Weights of a small mixture-of-experts language model, trained from scratch on English Wikipedia.
Size: 11 layers, 51M parameters.
Below are experts of layer 6 (counted from 0) of a mixture-of-experts language model. Rows are named gate (a neuron's input weights, with its number), up (a neuron's input weights, with its number), down (a neuron's output weights, with its number) and show model dimensions 0-255. Each number is 128 + 24 x the weight over its row's rms, rounded and kept within 0 to 255. Numbers have three digits each.
Before each expert's rows: "gets" lists some tokens that make up at least twice as much of what it gets as of all text; "comes before" lists some tokens at least twice as common just after its tokens as in all text. This comes from a sample of Wikipedia text that the model never trained on. Tokens count by the router's weight.

# expert 13
gets: " of", " in", " for", " from", " on", " with"
comes before: " the", " a", " his", " their", " this", " its"
gate0:107125139136111146117092071093186096147117147167164152124119083154139106148151117172133106133130141107129115178164132143110164123145147153166113139103134131093135106104098132079105116167143145117106125148151097139118123094128132099122133121123139108108142157161199121148111125126094128112144082091109128095084122162119127125133097142143154148143109142130138136123129152125142185124155150121102150117148145126131121135138130103132111095144119182140103121136132115104117109141143148144101172103140113161188145126156177128114135131106157166131154122086105102127126186111122124126161120103128149137124168145110137094133118114100118109147117110141155168156139128110083140106155103152172136140158142120119110133075110091147112111094151145093159137112119115163131088177103056
up0:133121114109112136108099145139103136121106146122086129146142059148128126126146106098123123151103132153149140085092123136147135127179149170129160143138099139111128180107147115164181161127174099134114129123086147141108156133105073116106109105134136094117136102206107150117141090168153132128151154112125101133087121122130106116125152145125105110135126145111133138066177120130146113148123107160105147154143129133130143094135131153088103148112121061132095140115145151122151139096126108128152094126163165082106140109122122177148171121135106093103122137096098103120097080167123114110137117097151149171148150128131112108128148132154144123129148113132102106184137094124093117163096140116122166158122117154138159158154119102154102133142112150100138124149121118165076137125157140
down0:169136116156098139133135106115112117110088135144121135131107137152167137104102138131164098143105082123101150148147126116121143155146163118121140171139108151121096125120121138112127130147125179160156150142140153120175088115157113114147182116167128117149104123135147100134131068112103072130148134082129088125126094131107124165126133177126153111148110149129135119106165137153107145147159111145137148139122142146089128079135098099132114137116101125204169113128135097138102109130133151137132137125131131120140114163124094137132117120144127129158148077100149114184115116086133127099158156130126179073123103116152121147168096123046109122129107090161111126156118130123140163098173123129138130150144115131081133132154155126145146138107145107141160102130169172165189135118107136

# expert 29
gets: "1", "3", "2", "4", "6", "0"
comes before: " |", " |\n", "–", ";", "th", " /"
gate0:120178103121112142103143149139146125148164141151112147132103122143136126141157132130152167164164157161116134171117147131169150125147129107120133088126108136132107161159126149155138192136138128111140119114119140156109146119115153101136103068146121103116156117146120119171131180158092129141105127149149108121123146135103179144086137172129162130058136105143112107110118154100137139118102132103157123096135124148138146076142119121145139134122141139139130152138122110110107145140118179133094160110118097101093141129106074087096136100144171161119104121153121114129139108150122113153100116102158150130121128134152120136102119140125098085129146078143151147117149157087141104157113099142128169128133174147039148112114121094138135078123122101153185121139143109077099080127138113
up0:134103141107118116149120124177120154069164120123152096155154114087081143147103127144090114107084137137130191106152118135123115142123114106155122161151157137129099085095147098074113082139155120123095124131112100149129112119159102169121126112123176150123112106133119168126130113120162121083149170125127147154100121107146087108142095119143089136139139127127113145135122114169144140136196107156121141170103077111183141149101097128138147160123078121123139105143132132098161159113104081124096145132129107134106122091132154134156110147116102094159100114109124090123117129112103157079165116154136126154185117101157127133147132163100144134132113156122128132132081109114154165117131135097129124125134087158180136111143154162091115137161153137118103137118134122151120141097137116
down0:122126124098139185088139121123124113162122073149158144119144099149125122090185113081145131146184114194129131133113121134111159127161166146148160138097133117129121160152159101109089099129116126122114097107130150137111136133123112127140115145140158122115135123149135158153165100151166094139139171134154132151158125118139119169124131115142109137096102126133101097125169088141113110122071111165069135124093135134112138158131107114114144093067123127146149094151133134106132165121133099093160143121152093127091118156134160070133104108122155140120119152118145169114075076155126126148139152106132121105142123148148114116093112171092134112116150125155135106183113150159118122130133145147103116080151102112105120173161155136119107157108117163109100125139149109149088136100148141

# expert 1
gets: " \"", " at", " on", "|", " with", " in"
comes before: " the", " a", "-", " as", "|", " in"
gate0:149094141145133116134167101118114135135108116141113106105109127120109116109135138106089142113119128091178142134099115118163133130155115157112147140104095126158154114092175161103124138126123123156113071124118132103102153102062129120093133123140168118140160129123150127127068103108090098153153098114124135093130148132140131106123133089134139144137147120101138127101159149153120085136125144121124156173083121163100112156083161112108143169111138111136147121164074135109141107103173140133108111101127100110095101133129100128088117098131141110097111162117095101110123109138140118100119156180146111116178112148152156107142137127135138175089124145127116130099136107138159126078141134087127137164132077133142107181133131143103179097116144171134117121108076113117128144103172191
up0:128151158093114132124102118134139126099123089135132127114108090140115140126119153114084117137084123141091160080120206080109099160145158115133143150153087107090123174120157109145125133099145149135129133173137141109140103131129181130112124114137150165103092164165111135131134124173169100158159107140112117129060138119116150149148106129177114164126133152109130172125126122119086098084117126146100141115140116118164133103167153162137125163133113151135131117116133115124122114111125159121092159136056096132134107121145127139123122076086129101122127100123145139130153081126119112099126103101148136162134114085172089092116117128150133105134158093121132132148139113121133144105161144165137146122139103120109142152119101151173133158125141162126083104077149133152085153098111140
down0:117091096125160151181169123173139147116101113157122141156126133122101101116149128109123121161095143123089117125136165152137112196122114127095167133120146128112108132113122107169117133154104076121134153142103121146132109096122149167128120094095142106126096138127121117121122110118127138155095107137108111122128127109172152175098132136079080129086115166141129151108179123100129121123145142113124142107172098166112104123057146133105145118122161122104150136135096148086104152120118121135088091056116145127142111127116094153146079163141125190120124134128142122133103153134126091096128091097138135155083157083108106154150165161118130119125117106092144135179134098157106110137147143115101118096109094120097144138147140114110138099147152126151133143142145089140091113142091133

# expert 10
gets: " ", "\n", " T", " V", " F", ")\n"
comes before: "-", "2", "1", " |\n", " -", "S"
gate0:149094133136132074118128136103099107146064086131185110132129120091141129154132146124135088106131098120120096138132144141144101142082128115133119148109166109092152146139103160118142093134137110142117130121124117139130132130093107149087140103117194142154131131151136096104153143131159126077064133151125096170112175119141114134159099107109142139124121156098102126117144102135133151166118105122138152154144104122137131132111141144147125162109086122123091156130141089165143100111139104150135089097148106146133116079128114114146128095122165141135166122102076111111136142100132114067117114124123091192131120149163123120090148142072088175143168168152117131133095147118135122117130120081161148166093168160136141135132126147134141150131115148147155161080136104147133125156125107
up0:153120143155141142108156129140135119142150110114188085123117134095145176118153166099082144135139083165103112108115140122160094140158127174113096142124166116127107122101119148129144097136103106136127116095164075127170104132109149162094125106143140144115107112114126109116130131160117120151169118163186117098161125119126160151156107100090121096166058137129134151156140130090112126164108164118126118151078144106129122132130174153139164112161131150100131154144119098186149109107174130121153097133121133094150117123118107127121144109119134100123148128080073094077111137135120135114100142074107111114118093101129132142134111157125147138145113104159101130135137134134079134172129138138140151081131175121118117135097112128123142163110100109127112143090152139112159167142105101
down0:118133141089152141141130133087135102099166101180152099119167086105051100138148154130135159067126099132144167174150151126103110171170115089120104141124129108150157146173135122086153159137153130103128158136117100174101126097119099140101159099113095120146144090141118134090129135128129120111151171128141141150098106112180133123139115176130136209097096121139117106145124119131127122135115072108136175137176117118120131162149123127155152103110118104115141133101113158173134138137118120102149156142125144157128123125143106128136152128110192157121108132169159120142098128118156131125139097122087137098102121138112139153105133135152123110156058162162139101116139129126124125129117108171131099153110106118101138131142106127121173116152098115162108130138104130109130151119136137

# expert 30
gets: " ", ".", "0", "5", "3", "4"
comes before: " |", " |\n", "0", "3", "6", "4"
gate0:117126116135124138138182137143097144164137165131127130137109168112090097109180122132099134144129077139161118112112112105139099079103131148116107101127131125109113129146122167121111128163115127163115087119156128093145091199126139146113155071101118096159143152150102099133135103116137118139125152152147114101113147146061112161137141184106125140145181146125131113158087092130168111133178120115131105113095148107109139133122142118158167102126145130150153107095113072122160114131171143098140123098105122146139155154150141146123110141126133169154143125106152099099138132080125119126097175166116173111123140110151112155145144125108098135079130105097121132141096123132121116116135128109130112162152149104133092140141140149136126117138082145159121133169144097093104073142179099
up0:172106147113164135149177116137102140142096098138139104166155148124106097132110115134144133162198080164156060125132105160090111144117114116123176113144129120131137101132136151121135081138137150102174140133136109122112124130188136140140123107131082168154092134116066120137102134135110106127125097152166085111126127128142120143125105145106140134140142177128141147133161119131161096119143162129132089131108108136068155123089114089183120163126102140116124114145156148105136147113144142128126121091133141152121150130107163127173076092090154101144151132097126125067119108087124136111152125116105134143060112151128100123123131084124159134133145162116136100097125134149134098110103147124122118103104157135148135093095164113147107123120147107134124157167108105100114127116091118
down0:153138104103129163135115122122096135160100084094152121080107102161096126094169127099156129143164126109164173111143090115073128129131090139110154076114150144114102136121132129108137137131148146120114070128122127125106156122151159119110162096164143132119149131136150087124142144136150112148142127131092133165158115158135139081090115119126125159152141127119093126139198130128104186126122135087137147138113178134106112140121138124197090160122125065122109144131135136128120171125161135121119166108171147154129148131150124109142145138127119083130133135097154147137173142144120198115147105150124143153132138104135167136124173168166114156105128142121138137131110145126119128140137106119106113114132087098135073128120120156112133127131180142113106135147170106153151064109136126

# expert 0
gets: "9", "1", " ", "8", "7", "4"
comes before: "7", "8", "6", "4", "5", "3"
gate0:098111092126132121148155132135072147091081109181142147152186136102129114179062078123125122097118112134138109094152131154158180113146111116123117105136122151099121096131133186133104167156102132087103121102193139101121101121131119142111133075118132109130134164107104136159133157113120134118103128088124119134144131167134125107096128176142104117159167103109138180111147171120139129123087172142160167135133145137090109124110144153159152107132122103125107141138127155157132147102087129129130104111155128134167155107105147126115128122080145139173130150100141127128114150131124145121168121120135121128180109167178145144133089099139157121103118101180137154157140150159114110129178147125160120137126146107142130117129138124112116097113158102118122169136107143146140120136093143
up0:120115120125149134173127114126103140172176142168101113108137160138127169120098148125091120140138123122171086101143132090170161103103148120077143155128146128107151173110100173169119160165112147139135127117108138130177142130102139165139174115102167095116066126101092156158148137112135134129150078100106142162119071087134122107120152121080121131083109111139133183098147121095123113128086160133155113168133139131118148155119102154115139131116131133104125175132155141161131137090140130127136131135110137120138136135126114134127129159125144112115154127134136116183143111123089126120131174092141157152119109178132179130109119086140109119090136145147150102133164142126137141120115098103149129142128117126152126103115154096132111082107159073131136139166124076123129114082110161
down0:118097124165123130179149075118138128125118122110137108120159114138119159117122141093112115146152137156126143156149122144111110120056142116085116135116111124143128204140169135111133151110103159137139145105127112110171120064165140101114141135125108115156072113103092123130129107123098164113103139094170106117147095124132123111150143155144158121110136076153134132128079124153134139075105074133146109120135127140119126094166118148095161127133178120155158160156157101110124122158136144115122138145124142127163114141143145146096167113146173106115136135132147127155135187137105110129111118127145118076121106106157150129131121102143150141076111134139090138112139106100148085133155145147160101141139123066101119099167121158149139121188133135115137129115115125126052124153130134

# expert 8
gets: " ", "0", "1", "2", "4", "9"
comes before: "1", "2", "3", "4", "0", ")\n"
gate0:125129103113159146105118106131114093124094127131098125141135141110073133130114131160148136113121105134133100146109159140092149136133150123134117087072120139116126112132112133175094155123150163106117130091144118112109092098103130132113097105061125147114133116116085101093132123131077125115098214125163142101114142102113139150094138142148132104146107132111141110185146127117167112099099102145103153127097154119124150177154173108135133116117128144142134154089126114149095128108146144112128138163163119140125164148117105097136115133076103108189138163094189087156126153155146143117141110166167144149129134141151126133115118159176143114112161114126085091164148154121118198138151142159118148138131118100151111151142122094122112080133114145107135133116121162134115161121125165
up0:130179098101071079121167150117122160184119136132120150125128135114134091143162061101103101140142153118085096152123122140123111156100138183141136145118134143135103115130142149107142094114129149147171117142130123131139103157118142127147143135160126142106160117146149109153168125154122166155166125172163123118192123140117119099095126127151089123096190191127107085086124139095127140149166121114138114131142110116113113129144127089127127136136147158127116077134119149134154137137144088150131126134140133127182147139160146176116100130120133182130152127132095141105139127153130110101168157095127109130102148108151123138137143158112089122102149119126149132105121133115107132123122091101114183164106141143096113096111086099107124138128148122093116093126094130106103123192089120
down0:131127137148074122128138149147121149137070141111125128172147119132150134165141135119072118127137139150081169129128124113137130092128171124140138125134130119106162149139127090127153094089134088138157132129158134118185123103090133117138119132156135085094141147126152114147136140110150142149150124109122127128121104112120110145164172113051101140094155119131146150116130157113139129154123138103114132069110102144155093117128109149091074068115134111132078108118178133098092097128160135133147104127107167075137133133136140133131107081104170163090101138161111166128129168148113130090110166090121155132128095124089132081099136147066102147157147134130140170114108152138127150157103116092104122123137141112088122091139147107108125112153097115086129113116131116137104112125138141

# expert 20
gets: ".\n\n", ".", " by", " with", "==\n", "\n\n"
comes before: "==", " the", "The", " The", "In", "==="
gate0:125119132088162135133118127121107118089152124122119148090181133145081139113130074124170125103100133102131166121151120134142112091120163118158116142107110121112141157103126107154103084090146117096125153151113134127144165111107117113117140107109078135136114183090083166100114138118116142119063099166120146150058168193159150130100129115093114133104116113128137127121129163195115145107110105176127125083132121149109137145149125138104102140125152123153101165134173100107162163115088133118128131105151139150163148148131100140109122134142152098083104102135132129118158115167117127149106128114145157115135121130130130110122099118150124140142119145163105118123133181110112132105154136176154128117135135160144155181104154122118166137144126087151080129134104118115185125122137109
up0:132141123148133149154149139148176140112150132116118137147117113134109106138093160144118092104122135146098104183155131117103087121106082093156104136115102130150064142171141087150116114126159125128132101155118097170147153099172119101136153152101139143129140111083121158082133152122147157109137113139134155152107155158161135102091113149070115110118135165160112138125136136156134164119164140111150113096143159178084143105153129128113121146104122118141103092125135153137147118126111111126100137125081110149077176156102108110145114148167112157112107104131128123129113142128124161130137121098164096110139158169159116173113088143137109116146124142155141196186125116104123117113087139172110139113117117123101124158137143145143110135125114118063098158071122145127107132095122111
down0:097125074078177182111158123112117133127142130106107113101128117125112142126133133164144126127138112120152193141143134082101139170131167134121110135141089088142097127102101119137169123115098137115089181109115171136106113160095124125121132095095115114096123154106113121110103099156134092128125132147091164117142151166133152182168110145145118099146121160119106107073078134089150084136172112157127106133109132094111135136089146111144128104121082165138099125122151148136073125115099158156128085098132144140151120150122118100098124140144109131092111103070147129132147083139150136099110114108142118107110115140126127133109100096120149130127137133083155145143149107167127131134096153106117122087130161125149142140109152106144105171138134137142103133167059107150127145129125111

# expert 3
gets: ".", " |", ".\n", ".\n\n", " |\n", ")."
comes before: " The", " He", " In", " It", "==", " |\n"
gate0:095136117144114095145106145070144126133166134161120100110133133109128093127090070141103112121118118123113126148136116088129147142149147155186135154097094120144155151139136131128152159112145149145101133136118124165157150121109128128136093112114156128123117103154113148129101121144160082103133085156150146115101081159143158156103127151120135137167145088113164110141139118161084128107175113126130187103179175132130145184157159114099149126106104088125136167173129144162098175135102130148117136137125102151136127177130093149140138115117122113094130132136149135102115063166085137117087113157113170110091146165103122142130143089151122161140120125134128095112124129096140122157173154125121161153111134121135122192123116110090112116101143113142136144142152131108102152141109100
up0:140119169154128068160125124145133137107122089147140113128107123163102140097121098152164117148101154181149162154134099152108126157121162107139106118139110086142119126121156132125146149107129095135124114107091136151142117091149150115129055131141152107099173095152177151106137135134112173134133108131118142146143092132092153116158143150130113093128158087108105103124082161133088147105132091140093123178162100127078134135139159143146100125112140110113168138110149140123087117160116117119107126131115155145137124176175102163152179133118120141138125115135158146097129122151126133123092130122155125089143148117117164114144162121118097162115110142140148120070131140092139148167128145100096164123111110071152115166147125152146125150128148095139110071102151121144123083155102134
down0:114131137151078153144114113089144120176126159110138155138130126140109106113117150087109108159140170083136093110101177129141121087105179111140123095114154110169188114139129147141144120120114109175151111149138108145095102129133158145098168120120125117069107097147139134130127081145111144102140137076140134103137119171129111121131106151152117118130130108142129165078123167148156130149127138144072157137138124126155081125103150137151139125137138159129154101165152108088121133122106129164172135143131144126160115130133122156139157111125142085126098071104073128126077115079136116131142143167118118141157129161143156139157128087132156123107102112107154133124145130117138166139158101134159150141139146111098165120140099142104149117125097114172147128123115179102122184094161131

# expert 4
gets: "1", "2", "0", "4", "3", "9"
comes before: "0", "9", "8", "5", "6", "7"
gate0:097110152134121113116132109130174164145167131175130132147118164135141110092163124154130114111133111103115130134124140154126146132087106120109162092152118080160153124146143157126136077086093158123142118136135136129104141133134121125153127114123131140126095147144096145201140147108128160127145103149136113118170175131130138072105170133082148114149119126121064136123121104182118161135143181120106105171129114134117151127111166155124123139130144122128071147104115095105110123079126147130157128136138145143129129127186151133132142148151121149106123084137090150173135177138139103103106121121095104146107136136090106156094146120137112118135100117179128163114103116099122122113117148073136103110171099146127094124112143098096090108141155128098152145105155062094161128133106117
up0:167113148154113185140136127119155158119127115168171113117169173129151116106160134142133142159072123121087150100111180112149122125108103120085109109145107109169126097119173140113114098126108141130103070140157143133107144169126082136117163156119160103115109144130121146171156145124154134149113102127096168126122165148125153122089120144067123152145120123135106117150111067188136153088126130125125158169150141107127138126101146141144141155091118118126091115103156126126143150073140149094135117124126115154156088136144155152138157137153082142134124136118091104138136144121133142103141090095102149095160076099146120134120142134106105145093118118174118136130141102144151135104167151128115124086139171124124109112125146147098069120146165138115122131133167141115132083133142129
down0:134129152122112099120105068147093166095121123095117133184133130128122156134145143183182115114120133086133136092129120104087103134108168123139130121169130124150131162111202138157109163065109116132131123098178145131118153142137078160150101157172144101141119158135116129163083137143111120146102152106171112109124109148102116132100129111097115110169125146172114094167139112154125157107138109128109106124126109122148139121106130099142141141106137143129117156164149097104144114117155178111064095116126138157141112105139100093104110118120151088099128115140135103117118094181123133140102103149114163155072133122065102131134107115150114140148155128105082100130143147110134136121116132112130164115114165127121108165154110132112099108107143156130137128143081117119138166140135129

# expert 23
gets: "-", "==", "\n", "–", "\n\n", "==="
comes before: "-", "9", "0", "1", "=", "2"
gate0:097159112150107096113119095128155185154124117158147138142098096166121161117085176141149167108133116112096147176109105139110124095143150095149125118126156173097144142132109113147091152116183088093120140090132139113077149116091139150152090160126127149086109179117156150149124154116131134148127134113132111116146121161119126124117129099188159128108110130144148124136141119129068130138106114140136102141096104131153096128123119115089096099130141137159128152111134124157099163115101128084138134109120142125149101158136074118162124099111129112126103172152147143142141114149105120123140122104112146108076133114128120173114108139119109105161152121113160143108111146094097145129137159119120152177137171119110138106104114159157154089114126107068146081125156171125099099145134091
up0:146123171123128163159127152165095110070082108128116149129170134154091095122144115144096102087119187131087134116122115119166137116146140131125166133085115133143141130113123156121154138127108102149144089117120114121127129137152122137126142136115150097117127088122078147154112145151147137112108140129112127156103133097124147122089125144114105100148138111098120157171151141145117095117174143156127170126119133153128164097148104109158093131114098135091099101133124141097126112106119102146162114132131103100160133114137190120152093127113205132147107089107100117118107131120145101154163147086107120110182131107134118129150101087118112142146151113110051135130161135116094133148146107125150079070130113148128133153077108114083111141131138165106121125125116110114154139142179165
down0:063169138102133125129117097122125124128088110125129130148155170093133150103144152167099136092140125136120100143159120150104105133126139133197173117139124131111102152165093103111087160104126115127112105142146083139147167147133060132131109129151110130072162141150124116129149122138134156167124110116092160126105155137134128147149143142149157097132135162110154133143134136139110119164110120119127096134164126151171133120113109135141144129097102123162155133146159123130163122124186099180105128133078087078118089071109123130123158119089132149108122105087171135112135154113161133067135096128121123106091138119119136138153153120094131095137137150118149167107119148114136127153099154115124160126126100122093150105164136149128140169140117143089133089102118146102149140140166182

# expert 24
gets: ",", " film", " album", " song", " music", " series"
comes before: " and", ",", "\n", " of", "\n\n", " in"
gate0:131132125153154128083100105089152133156080137142130125136135124117120130113082079134112169146095149146127123148133097105101135127147114153126154171120135153125124138114170128128137129115144101101128150104116100125147151128157095129129126120170133129085121135121125131138138106165150112120118121139115122143107154144080151156165132134147101099159132164113139105105141132166106088125140148154151092129140143092138171130121133129119167135147166113104110190094141156142069104100148158167105149100129150128110037141134169126156149104102135104145106126126139114131097107155131136115093149138117099137093164152124144157104140076118105108206165110123088127179129104134094095121115114132107144111127136144152102198083145107145086127120122149116157120106153165147143112111123111
up0:119114132143127132140132117169099083101134145123144176097125136093135126120140140108150128107159094120135109144108152135147124146133132123100098076118132104089155091140139131166109084135127170170101075156167168077134122147113141161122186159093148148158149109117143082118126143124097122101127128155112146121138094124164113098087151142087173140103131094146105153117143121121101117126114131130086105130092146129142102144118117142107086092088072160127158105144086111149141079115154143078146112148108131149126166120110148112111083137150172128077128161101132121122129150130115111128152115115123138136174081137165116115165114150094116100088107152119151112135132131132105122151135138127138120168136149108106118093109154117098158108101152156102163172125130094105131148139146101
down0:114130095121104131140170107077096149105088126123102119099161112078085142113157145169134142142147099128150111117125149158130133127132122188121122150128111151124144122125138101112128107092138066094089122136122142125111132151104123138161128144136158169113112181110081207133118183089136109139127140140100137161153130137139131095113107156128127153114128163117144126134144098125121145172131136134115140105122150154136114130134151090145136130188137094143131107157074130133154151109123170141135057120164088147131163151138147135108109134148127138150119172112113153134164108155140126104134109089126123120161120119118152121088148177059143122102182119129134177120133165137134079139135136153124129127097148144089125135145098103100131101116108162147143104134133113125141104090119139